From a checkpoint of a small mixture-of-experts model trained on Wikipedia.
Experts: 64 GELU neurons an expert, a softmax router.
Below are experts of layer 7 (counted from 0) of a mixture-of-experts language model. Rows are named router (the router's row for the expert), up (a neuron's input weights, with its number), down (a neuron's output weights, with its number) and show model dimensions 0-95. Each number is 200 + 30 x the weight over its row's rms, rounded and kept within 0 to 999.
Before each expert's rows: "gets" lists some tokens that make up at least twice as much of what it gets as of all text; "comes after" lists some tokens at least twice as common just before its tokens as in all text. This comes from a sample of Wikipedia text that the model never trained on. Tokens count by the router's weight.

# expert 9
gets: "\n", ".", "-", " S", " (", " s"
comes after: "\n", " |", ".", "==", "===", " =="
router,180,183,197,138,202,172,218,181,185,182,205,185,164,195,216,175,253,237,195,218,190,160,213,187,217,201,143,184,226,190,240,152,185,214,221,150,183,203,205,184,144,193,232,225,197,172,210,150,218,215,189,227,267,194,200,187,163,222,226,224,242,223,230,221,229,217,212,208,183,151,261,272,228,220,181,211,199,167,201,204,232,196,169,150,257,245,136,237,218,182,140,223,217,170,176,195
up36,201,236,177,200,203,177,218,228,147,221,224,154,132,217,206,163,198,226,248,186,207,175,203,207,173,222,178,136,173,195,196,199,199,183,193,203,257,229,235,202,191,207,215,185,190,191,198,199,221,152,180,203,209,181,202,200,172,197,213,250,247,242,225,185,209,183,198,161,196,193,245,167,187,187,211,217,205,240,244,190,233,177,187,281,224,154,223,180,201,271,186,211,165,117,242,128
down36,123,187,184,221,172,127,147,219,172,220,255,225,195,237,197,138,243,182,202,269,243,211,217,218,156,253,254,181,176,181,187,190,229,201,159,161,167,207,242,218,157,203,224,163,217,192,195,181,173,191,223,197,181,198,199,229,191,164,171,127,176,151,211,221,252,168,199,200,187,217,226,194,236,214,214,177,251,187,193,196,215,182,207,178,203,190,214,211,194,233,184,225,191,165,199,172
up37,226,153,208,220,202,206,256,188,189,202,206,123,179,149,155,220,188,206,231,252,181,173,188,169,204,253,145,218,227,204,223,238,214,208,244,238,147,198,239,166,171,221,203,207,218,224,202,189,176,207,221,210,156,182,229,236,197,214,215,221,223,192,172,201,175,276,200,159,155,180,150,220,241,196,229,160,174,221,190,215,230,217,182,194,216,246,188,209,226,206,179,136,165,147,189,237
down37,190,183,180,187,237,141,166,269,189,195,226,171,176,201,170,240,188,238,172,116,183,201,200,176,237,181,219,162,166,169,226,237,204,175,277,202,232,216,221,247,204,224,200,184,244,212,208,225,183,208,200,194,207,234,157,211,220,188,163,216,244,163,210,217,191,240,220,191,195,217,198,236,234,221,235,153,184,159,168,192,163,188,164,239,225,225,194,183,215,248,202,143,172,179,261,193
up38,210,209,217,187,202,222,211,189,200,165,218,195,176,201,193,169,198,231,180,222,210,187,238,253,243,213,184,231,203,224,206,164,212,242,253,164,216,195,229,210,148,179,217,193,136,203,242,218,199,213,205,187,208,169,188,183,180,207,270,194,241,157,223,169,203,129,234,227,197,196,206,184,211,178,166,233,210,250,206,195,241,164,235,276,252,188,191,186,197,248,122,169,234,165,158,159
down38,166,202,204,183,261,184,257,225,245,203,173,176,232,168,168,206,197,250,219,264,193,255,201,208,216,207,220,200,236,262,210,178,206,177,206,184,156,198,210,215,238,118,202,192,199,193,123,196,171,225,200,193,191,175,183,207,241,217,174,156,184,210,159,233,202,173,193,205,185,223,216,218,186,237,234,179,174,130,160,184,221,210,170,181,207,268,202,166,186,149,245,207,232,181,205,208

# expert 1
gets: " the", " a", " c", " f", " C", " F"
comes after: " of", " in", " the", " to", " and", " for"
router,256,183,192,217,142,209,219,199,191,160,191,193,185,234,211,178,208,184,207,223,227,165,231,191,148,215,206,198,241,161,243,175,211,172,223,195,193,259,198,215,216,195,173,231,202,178,228,244,213,205,293,156,229,174,202,193,173,132,205,184,221,179,216,207,250,187,207,176,234,217,132,247,147,155,240,221,162,246,230,151,183,232,187,175,202,192,180,175,222,164,189,155,177,193,213,193
up13,184,252,201,209,210,279,194,219,112,180,155,193,204,208,166,201,217,174,203,200,193,185,218,169,205,199,212,189,174,187,160,173,227,172,201,216,145,191,186,163,210,210,221,177,164,167,214,176,232,212,262,157,190,189,239,209,149,169,264,201,175,194,203,178,252,171,266,174,216,182,181,189,205,226,211,232,200,265,200,158,174,196,192,192,204,235,177,216,236,177,258,183,157,185,249,226
down13,164,151,159,166,199,178,223,273,199,187,160,180,183,196,189,212,194,211,191,157,193,175,157,206,214,226,180,199,164,179,161,166,176,215,185,245,210,188,181,239,199,204,131,183,255,194,171,210,195,210,286,202,195,244,254,218,197,197,200,210,214,149,207,214,203,280,172,216,196,216,206,127,208,238,246,189,234,195,171,225,226,205,211,178,220,181,191,203,223,169,221,222,231,250,151,180
up14,176,185,174,147,172,167,227,233,132,213,224,164,188,212,207,179,141,212,162,189,200,206,240,231,187,232,182,185,227,187,254,242,202,220,240,240,244,198,196,259,212,209,248,219,246,201,258,191,194,208,192,199,258,130,180,205,217,220,172,194,238,193,204,152,187,230,189,195,185,173,196,244,173,159,149,187,198,225,178,199,234,229,226,167,200,201,167,171,225,210,225,166,138,176,169,206
down14,215,199,200,195,152,205,191,175,191,168,257,173,204,149,260,169,201,165,140,198,147,187,221,233,208,182,175,172,214,212,225,209,240,178,221,126,207,141,238,244,200,244,207,182,240,236,254,185,245,205,213,237,157,208,236,188,168,225,172,219,219,281,171,212,202,215,196,203,210,158,199,197,233,210,184,209,203,201,151,197,254,210,200,192,206,243,256,197,202,206,218,154,179,214,188,207
up15,178,178,164,192,225,207,231,174,157,259,183,149,253,162,160,166,236,243,185,223,221,194,196,235,220,205,172,189,207,173,182,188,199,166,183,222,163,197,234,154,241,177,190,190,220,181,217,231,192,204,208,184,241,130,284,222,154,180,130,191,153,213,243,218,204,215,188,214,231,179,248,196,178,200,173,199,196,149,214,183,211,178,240,227,163,197,222,174,265,175,180,183,185,223,217,186
down15,156,170,193,248,180,216,206,168,234,217,186,253,155,211,246,220,222,212,226,183,212,238,237,192,162,180,218,213,182,218,232,183,209,161,185,195,191,234,199,160,163,231,190,227,194,226,195,189,193,160,216,181,213,194,163,189,203,218,202,213,171,223,145,153,129,213,198,211,183,151,233,238,126,241,201,177,154,221,187,197,230,163,152,148,275,229,216,227,235,190,236,192,182,181,223,153

# expert 8
gets: "5", "1", "4", " l", "7", "3"
comes after: " |", "|", ":", " 4", " w", " 3"
router,179,176,190,173,219,183,200,179,189,172,191,217,271,196,203,168,242,210,189,187,175,204,239,176,175,200,182,188,202,196,213,235,237,202,115,211,164,200,247,213,199,213,227,211,173,190,227,163,172,209,242,219,255,199,176,240,223,221,179,212,252,239,153,179,228,196,194,217,177,188,182,249,200,214,196,232,220,154,258,148,103,150,216,222,148,185,173,230,229,192,176,191,183,180,232,171
up36,204,146,236,136,207,224,188,189,226,186,256,227,251,237,210,190,213,195,262,228,238,207,225,166,214,200,165,208,231,137,141,197,230,183,171,142,158,229,202,162,238,143,237,238,247,225,213,232,196,211,218,208,210,192,195,196,183,199,181,220,177,205,207,162,202,207,196,224,173,181,173,236,242,185,201,196,176,236,209,136,204,187,183,200,193,248,145,229,246,183,156,179,207,164,203,231
down36,242,198,159,193,203,228,163,217,195,236,178,210,265,227,192,230,174,188,194,220,178,202,140,255,179,231,207,238,203,223,214,194,179,224,197,221,171,228,231,184,194,242,187,205,191,165,200,196,261,177,219,285,212,208,192,180,174,193,166,182,212,226,223,272,160,243,180,245,248,230,201,198,179,164,192,137,195,221,228,249,218,234,172,222,145,191,201,250,211,173,187,163,205,247,194,212
up37,136,222,211,157,181,192,156,229,216,222,246,247,217,215,201,219,171,202,203,212,228,165,174,169,220,188,200,194,243,244,188,220,154,158,179,221,191,164,168,270,200,204,244,252,215,175,248,189,194,149,271,219,197,181,225,227,193,158,196,219,224,151,188,181,214,229,152,155,164,205,218,181,182,218,191,198,194,208,235,184,155,219,241,200,256,239,200,195,205,215,186,188,181,231,139,240
down37,163,245,187,237,185,200,160,182,212,194,219,187,171,215,215,226,214,210,207,168,200,213,208,178,242,216,165,174,152,153,247,259,236,127,206,215,248,197,163,194,179,226,211,160,197,236,142,192,219,232,145,170,195,215,238,215,191,176,208,234,191,217,137,188,149,163,136,181,234,241,163,211,154,189,187,206,147,177,206,215,202,162,206,223,163,215,223,215,152,210,231,215,230,222,173,195
up38,218,143,188,188,223,189,164,206,201,169,229,209,216,180,237,206,152,247,256,188,204,171,226,210,146,163,180,211,201,242,197,155,233,248,176,206,237,122,206,149,186,231,205,176,208,182,246,257,165,181,199,183,225,236,171,154,235,188,244,186,240,246,260,158,194,229,183,204,205,182,222,185,167,189,209,182,208,147,191,165,196,140,159,169,200,191,159,187,204,200,191,230,209,204,188,204
down38,199,234,192,160,160,182,181,168,205,150,235,171,215,214,155,230,169,249,184,245,232,214,231,202,192,223,241,171,231,234,160,211,122,213,172,249,206,217,194,178,199,181,190,179,191,223,190,208,215,191,181,164,143,206,258,171,220,194,246,208,171,164,197,249,169,173,218,188,252,201,176,181,210,190,225,195,175,255,196,173,188,191,233,214,166,226,187,186,182,208,167,236,217,206,107,248

# expert 3
gets: " |", "|", ":", "-", ";", ","
comes after: "\n", " ", ")", " 0", " 2", " 1"
router,208,190,235,192,216,134,253,231,265,157,181,145,231,199,204,193,169,209,162,163,161,174,183,187,201,228,199,185,206,195,215,216,225,246,211,258,169,234,172,223,188,168,198,167,195,131,239,219,183,241,158,238,230,139,240,200,191,212,198,214,221,235,203,269,209,237,201,230,202,210,144,220,202,201,196,195,182,190,211,205,191,224,209,256,213,157,162,197,177,209,168,201,199,198,134,238
up36,204,208,236,218,215,274,248,229,161,202,182,188,177,208,210,227,197,200,172,127,178,190,243,238,196,223,213,180,195,196,167,181,235,228,178,245,188,245,178,163,174,219,260,186,157,121,170,229,224,168,151,190,234,176,171,226,220,201,196,193,191,198,180,254,206,206,198,212,178,164,241,189,200,205,208,199,160,162,228,220,190,170,207,211,138,200,177,169,252,182,221,256,155,232,188,171
down36,179,147,254,233,156,230,224,200,292,203,189,229,214,227,203,160,168,211,193,197,188,205,190,180,153,159,206,262,265,201,205,205,178,233,242,197,186,192,200,176,238,238,194,236,163,202,218,194,233,236,173,218,202,199,179,151,163,183,169,188,196,233,241,178,127,203,229,289,196,201,236,217,200,190,188,199,202,233,165,206,194,204,191,245,146,210,232,229,217,199,218,222,206,188,185,220
up37,224,178,182,158,209,186,215,242,199,195,191,182,170,260,172,169,245,228,165,162,166,188,232,250,181,227,192,274,208,183,154,176,207,187,174,186,192,195,219,231,177,165,269,149,258,195,219,186,146,189,222,257,192,199,185,175,178,203,197,225,208,196,186,235,200,176,218,172,257,202,192,248,152,176,213,169,237,194,178,223,158,242,169,175,238,167,155,191,194,165,187,201,241,238,180,215
down37,210,172,184,159,159,231,181,162,162,176,187,193,220,180,226,247,136,170,246,231,201,216,170,185,234,248,238,199,196,216,196,233,241,201,207,173,214,243,182,219,204,227,245,172,284,145,241,211,225,215,221,242,159,189,203,175,179,165,223,209,162,201,216,139,156,178,265,193,211,189,188,146,219,179,193,203,227,242,201,185,210,174,214,207,180,148,157,187,194,220,209,179,191,246,179,180
up38,202,173,200,148,193,180,187,232,213,236,184,173,225,224,187,215,204,241,146,219,187,163,244,207,191,181,183,168,266,194,214,245,177,237,173,227,170,205,183,218,164,170,155,245,187,207,238,223,249,143,217,210,198,176,226,147,242,202,206,221,231,224,221,210,167,229,162,176,203,168,209,191,136,263,190,155,223,168,166,228,212,236,230,197,199,192,190,188,170,197,173,114,153,201,196,207
down38,213,227,190,125,199,242,121,191,225,190,251,165,257,182,143,196,232,244,159,228,221,186,227,125,271,204,163,197,179,219,204,242,190,167,185,208,216,232,226,226,199,185,222,146,213,228,145,164,211,203,213,196,203,257,187,180,188,174,196,253,209,226,181,206,218,215,180,209,196,271,206,255,170,211,216,214,189,198,213,217,214,199,173,184,204,237,178,201,166,194,188,197,213,217,220,176